{
  "n_layer": 10,
  "d_model": 192,
  "n_experts": 160,
  "experts_per_token": 4,
  "d_expert": 96,
  "d_shared_expert": 128,
  "activation": "gelu",
  "moe_layers": [2, 3, 4, 5, 6, 7, 8, 9],
  "router_score": "sigmoid",
  "normalize_top_k": true,
  "routed_scale": 1.0,
  "balance_loss": 0.00854,
  "balance_bias": false,
  "router_bias": true,
  "shared_expert_gate": true,
  "init_std_router": 0.00955,
  "lr_router": 0.00143,
  "vocab_size": 2048,
  "norm": "layernorm",
  "norm_eps": 1e-05,
  "tie_embeddings": true,
  "optimizer": "muon_variant",
  "lr": 0.00611,
  "grad_clip": 0.5,
  "batch_tokens": [32768, 65536, 98304],
  "seq_len": 1024,
  "train_tokens": 573200000,
  "steps": 9599,
  "dataset": "wikipedia_en"
}
Below are experts of layer 5 (counted from 0) of a mixture-of-experts language model. Rows are named router (the router's row for the expert), up (a neuron's input weights, with its number), down (a neuron's output weights, with its number) and show model dimensions 0-95. Each number is 500 + 50 x the weight over its row's rms, rounded and kept within 0 to 999. Numbers have three digits each.
After each expert's rows: "comes before" lists some tokens at least twice as common just after its tokens as in all text; "comes after" lists some tokens at least twice as common just before its tokens as in all text. This comes from a sample of Wikipedia text that the model never trained on. Tokens count by the router's weight.

# expert 148
router:494566504498526464553477534508548525508541587542531473510524458397468515429463527547485502500479600447514498444413547443423567520486526533533493466541457574477508504542391588464556499388617501510547461377452409442535539539511547546427425460499486569495541525429488549524499529410452459557
up0:467501489470506483426472454459426510486555413565549530453486489555496422480602573496466508498590503523464589414407520483533539535513463433580492563503527527522439614566502473440488544499543561449561513346426455444490455436459486501448555564503543513525557474527474511498485523508512577503
down0:484475506525553480474508441442462471467493456540384465547542430410469514479511431540508363519479468510442478531542442487556492441512609610532537537466523535477537361493478532614500462491512501459492431607498490492461536578534532465508467460559411486532412457526464500511478472556588441468
up1:564423504490490540513505497505521507424552445470539512498536511469489467507592480486491477491539465518445517524451527490429525487562486534566498460411575509539520489591561462464516471523437558518372491459506405639473514452481479547514509503482527403430483490669530493534403543542507548491
down1:463499516442509573421510489568546542576532418494542539564465571442460475443484498516525495431540458502491455514479512403506444620513483466486491532557447565400485419487402445498486623482458605369488462518504505416504511557539538517502508484631576543519480501517493569481604541477483460381
up2:557481516587498489347369491493491553462474495538380528523496357507427542423507466566530558527498618458532496454569563388510565479439536522391524497519558488493484496555498511463466502505539523544462475564531452589491544527433620484484537507529469422527471537489485509532452524461528506600
down2:555526437544571492549472477546463549528502485514537417579448546492473536486443478484446576513517425574538562443445428496535429485539550530570515621499482483512515517507566597441574446524486452420510516480523499535476541585563508460452438469390561397477511466507448524471504427496437407543
comes before: " |", "e", "com", "day", "ne", "act"
comes after: " |", " the", " a", ",", " and", " an"

# expert 156
router:502470556520471491477517471560537482414399455479581485552545462449466467505538587600473500516440640417538485456532602511479571438452438617593469439482425659497500531501393614572540442468524441496521520398510493472555538516470435471532422496493612472545457485511540492507467539550426500477
up0:494437516465505497485538538557543492537534414539469494637592535498486554550518478532539552490518483524542455532502554553530523512496472493540474573532518496508535527500615497482471537504406461598405543521510449498457370527498481412564478537516534417529564488590535546466511576462537477439
down0:431460499529457537482448533586489602500512517467550433443435500490508494403468508550477505511496572458438524466528509462482540457519570513575587438595578438567467537473397573479497551411531473576466446534465582401442512512551479520500455492498537470496525564556508527430514499448411433498
up1:465465506481465513447478473478415489521515499549575551492514453517505466407445562410568522532559484497476475517394522497406485523435530408425510457437475561546537514475541530442629529519492543478599518377496480534503589461438481388472503496614485506562491492496412418564462420488598407514
down1:426472538450614526428454438631525504504521491405493489548563495447491469523475477536456508442465514586516496484499426539501538509362479407411526465481566459520465467483547544444478430470563494512538501439432505489480549585547443450506430537599556500465506523462541576449494349490529532550
up2:416570463502459485510508513510484467588460547564534533502560531439446451521506495439513457510523489467560502383478497624435556499528483498517528486584435567445493457516549500529566604540466555383518485530449411568492486504441453467503353563570488478612556514449506525487559499482500549466
down2:501528427514544519374462430509503584531527604440493534445531486522606486518476538541523540408460518430499500522470443498502504563521546464480446520447437515541488399520573544455489549603407460513492571510579506489440564375538501480514451522608577603520546507463502479519463454504506619480
comes before: "ed", "s", " of", "ing", "d", " in"
comes after: " the", " a", " to", " was", " and", " were"

# expert 133
router:444485484511486457478566537559594497425487503471563505538499463444482472451549533521586542517453535514524474391517542480454526418398473567511531440503488622451502418518467613531499483523557501594529446421457505470537551461467566408487490432492651503661430485574542512465498611484426496502
up0:489387500420535569552508493524509573438466505535499564414479448435513520519522441464493484502433469511418467479445531459500495498486543449505573468402568450554412470537521513427534502459521454448548468570458426542427591475391551470381471567437528490519499499475565572507437572495468532516
down0:561522432592508449456514475526590502555435419529461450558498482456507504636392541490452544521539481506505554481476526460479435573504580531509516536467504531508489481466463539491548513536561445486490512463483542537585454449527467398525509547427526466488396452504436496508496466490407490502
up1:383476485483597544477448539526530475459506513554457587495434561455507505480484561502491468425542478448524511431454547435524587470549573487543470492528526538491482422477552560574561463391533488474495547481506535481476534475443569425561572514506541488525579421528438493435471531547462473454
down1:517539520498474574558435404420484587501427506534449452558513536482480574490474567449470443440558594460517464387534451519532630500560515528463469516442611440617414385480552521469420429524558484488473500428511395575455529435505513482509498510569591466499391522484500482460435448515504536450
up2:438486589528530497506539559525584498518580456443531541530528512503566486489530536463495507537533562493518491512491423508538477549355533532543464487506501497522433463593500411478543480578482470535389451537478465480590490513530444532471397469534411605513525486536464477457486596536473492572
down2:503470453458456557483492486409456559423477531492511445484457507541511573551527569438577534450501578450416570507468498536468581494621562540422603575524521502528463539494470493509472492434516509474500634444492500489583542581415542440444439508519458385557457468544466501510554450547625478402
comes before: "s", " of", "d", "ed", " to", "ct"
comes after: " ", " con", " de", " (", " in", " per"

# expert 110
router:505539517579480503506526467529474429452468605481477454535514496432428489400552570537508539516394495480525451481515554537428594406519539492492514453535548538477499460544435536554589525445557482535525503477464441525504518460469503544472436488528568509550541565555555520461516460502490514494
up0:502528475409492522572469476529424529420578524474558559470493451467487461401504542458406560514459450503512591474403534468468608454593476479544429499461513513461564545465491498520572427557488522439487532525548469523577438429517504473496506424518498524505540549572469460562480455536525520431
down0:470513534383464502493433479512516518485641575515483544465392548507490506507462519512507473460503385487493537511532527439526543497454445576494437637435487484481523497445406502567504547574475493517544544477464583553499482552550451507482528512519493536481464377481569461503519508397563574475
up1:507477437624524486547491463536410514496403573511530407464478490449610550493579464530492600427478543454467554478518422500523548466539536466500521499651440536534567473507425359494493469502465395422524486504408439447536513532456468472459484461558530542540485463459471491540561522441535534448
down1:544522440481447455583576518598508526456444537541464517532538479526526530498527498521481473568419507517481498486436479518524505496455526402444544562477485510613474482571498503527423558520620460513500478474503480486569556391562550427435456390541558553527434490386428517528500512495530465511
up2:481634486588562400525508562560516515431446443530463477370489593473576501496562466514517474520453465447486515505506486567530552472495479443619580524379498496484490451462427421487475448499473532494535572512548483597500577585521503518431556581533539396500508513455538503493492462510402526493
down2:457511392403486509502364485577432496572494472483536555485479591540558516509421568547544568451484491553422480521513498427562514451458545573458505484514516555453569540581546555470461509504477481466452574454441462559461414518461588493516515483431508545519547469504570515447472516511479551414
comes before: " |", ".", " also", ":", "–", "-"
comes after: " |", "|", "\n", " ", "-", "=="

# expert 8
router:503542627563567465430615512596553524409434550503516506585495419459405419538502509562475515572453469404484499443455548494506552420471530529490577498542544590479538494538487573539545447438530408571540517466497456403587477441474507572492423465497586505488508648532476503517444529499472538489
up1:457422477592502446470500555483453458504475538511472506501523508442503453436479569469492536428581606484460477521534520408440512498563517657490497488463620582527475543517459484444508385498477450551532535534599424415521489453526493514416553428445582528529511529513525490552458511508543531552
down1:452414416617445511509591535525400497456478522545534426468569396556404481489475464445416491508545496421623572513464497501479491446478517604441444530528456575489466525572524514575445535538535539537483549482481485506544512563466520559516500471498485551524502527549469619500523530426478496485
up2:409523610542561541526515433513532411530519534442415446424511517416500448425507530496554573423490466480488552440461396522520551448453495479507505421491501503492678472479499526465503479491509426517463464445515506488553524535501408569451450409491554501559596600533503443553469471488507463480
down2:626514438524499498551456479444453462567476562355503415561478561472462476483555497480519508422498532459485541528540584544498492485497496434577539546554423413414551514537462532573410448449474560553564550546535509454548498502492499546504502481544543554535508478585533499451487468482397540617
up3:565479587560515442507537476584568430521433508570468488570494418432513470473585479582509566484554479439488455532574443456511474507515531555508508561541463541485476484495425568556427507485455435504507556486528484419430459432432401469481495361495449524560565529522533432470410399491437421534
down3:638468498501496483413518500407419460527541500431548470532469510459505525505465547522459511447434566528546508491544497495479436517415434515487532448512598422536510444545496380388436491500512431530526485531555489485569485540451555516434425468534604460564520616503478534565450539468498475419
comes before: " |", ".", ",", ";", ")", "–"
comes after: " |", " 19", ",", ";", " (19", " June"

# expert 137
router:523538550569550487450587466589509516411407522517532419544487485399464439562480531541496480498372478414467491477426531477479499412415576484439477446523563514436523537519423522505544490470503440518529538482435407484526584522462480511509441504472577577536529549545519455514570498535433550536
up0:484511501479544480466576493576422495495372568522551575494421506566451582569590481403452539483522481489483420422466522496497614444456432492547483488525439518464498455566520503618486574525465513464456403514472520482455510479591520416566503401519529482462501446487457462471460569427568545482
down0:489534444489428482522527520513480548526561436490438447525488468501503506418525505462461491601448449471385543476466447578433601499532593513518521457502558504553449501486547479443486518459520428524546473451480602426502549491517494511525454480407504512456493547507539534546548561501487422588
up1:500448562498400458441482468555456416537476534541563459490467602449547575530481462494580487477558564478550522505567419471514421503450445467499566466500372478475622458494566537554501546441593503483418492405432536513462534552649509406478516503568550548569467537492465461473537492496501537522
down1:529612436516451499501480497464505567550541506501483524485502439446530475486518577487400555540482514527444427489498548533574512403495461492471481514549645486520499497376433461549470498592491490464494540543587465482593499532393427474554458519553472518382504506537450565466489546465429549461
up2:508470470521624476516516451451514567481554504581533560565484624508400433487544491587531414451534537443439468469479536494371533533474487497524483607502560577486560478425456547490417480462472392467466445526495467536470503459400488518500517520470511540526548469468543556410499534595563562488
down2:570406456434473562453417533529527490464544516462412469493498574489525503554462450483466506538507563443423569467489434579473512448567437428451523548553507585468466509501489448561516577527493596496509517541457522546546490512444498463571451597488480465479578462440476523579472546409509552488
comes before: " |", ".", ",", "–", ";", "th"
comes after: " |", " ", "|", ";", ":", " ("

# expert 28
router:487546542557446429464540551563558474458489543552551500573605476505487545487563513613507512530496540531493490460560563498461629455431488557419530454576518566462545544575487560470579411520519442450514524446483518498472555423507529602474502449510586500646442458505477498462470511516447488571
up6:479555553531558524502504417453424499523482538471412442440504436544468411516600416539419523542472475498550524564506471539441401496587381528539512459475393518475457489483454507558556523459579468484518462474534481513401530465510471507567410542546521452456476495485532495507595343432451498550
down6:463528516442454554513471474474411564508453534492435496528574532516531490597455437559410542486571510432560438520511529496512448450394481441489453565458497409592455533475514515444509449460519508494498453444588549559492517550455421528557551534558461417472547572346423550501529432502560519477
up7:541518516543451532445425496468408520551375515472443481590510588493521503439542484385547524388560503566592489508478455436525592563483502480501579467442542504397536540536417487478417537526486464470502561415479492528574466453496566382484471469550527523554455521535592490477535506491525576448
down7:470557457508576433426474459438475427559584545499580575562450465510429478503510534617455499470392612527508488436513447445609510466432464428499686498448438451558463456545457595540521478513501522496475458560480532521516511532450556520554496506471447509487502587522507480476474455493513407581
up8:516531462500470594484453490545571497508516516500502481551470484483398433422534515470531524468502492436359509551420643483386544505423514581539472495512441512532469463561549426522484494548459450530504512468504550508475513580413550493531517503527471413556517470485555599580530488440544444549
down8:561379616545527394511486486563501488425541450426453559506493464441469607551497498413569520510431454544477520531481471499467471601548468499486457485513516554493547423536423537432382469495516515500521500505401492434461468476586495503533525527402444644427435452533516459505445601508516498556
comes before: " of", " States", ",", ".", " in", " and"
comes after: " the", " United", " of", " in", " The", "al"

# expert 109
router:581476628419612489584593572546519515466497451547492559631483446444528394429479501549529516511444532527490428509506613499545502475426506545534492576495460597484521496477465493473501423497521494466593484541457510476528513514505416444468423425542617497540487504485499450510499466427462484513
up0:455450564502457513375626520522554477521456481544516446371525539435453445427470449492578550398503504513513533475496550419595518374492541553423415553518433478458534493451564514431441486519584441592533458511444483451508519517513549484509493471481516606480579527572477486601448447513467496555
down0:600530408476554543482451455419493556486531508498490563516399484507524417490541415569515426492473492502415487508516559466510453570544478517503438561522611579522461535421460555533552470480490489437493524529590397397441536488591477521506479443349522539504474409394516509477548489596540447493
up1:513527546523467430501602489401498499545399443540511475507499522449563467538393452582538444510538490548646415469483494519472540476551471467430528480527495377468581464554445535540559461439543489631529595467451536477531469517545495492522571447506543493560501429383455511509414480443494447362
down1:437492406527505568528603391531583481511516449478493578382495437448557483498503588495564524551407439506488522588534503510471415542548498489493485519460451540412520563445496425446498423539585440496517511500433526459532475503554472409450467555554453430535445427569514481492471459499598493563
up2:504506460521521512468603527482463542500505435508429521472526453469459555517447552525530530362447581506461493555470469535476499449524468632526564495551526386493510479471557447503451491475573471571469500593470537397545399500469465471588520458551578446435467599489481519543511447463478461554
down2:493486440486502508487530634566463497478506604615532521563502492515461562505596530421469438556492458556528491524510495547573487511474468459513468483496460519431486519520413494557550472519607544450436444461540455520440562409478541533474527484495448571523471526546480495472523588554519519421
comes before: "s", ",", "n", "age", "ed", " medal"
comes after: "ri", "li", " Go", "go", "co", "gra"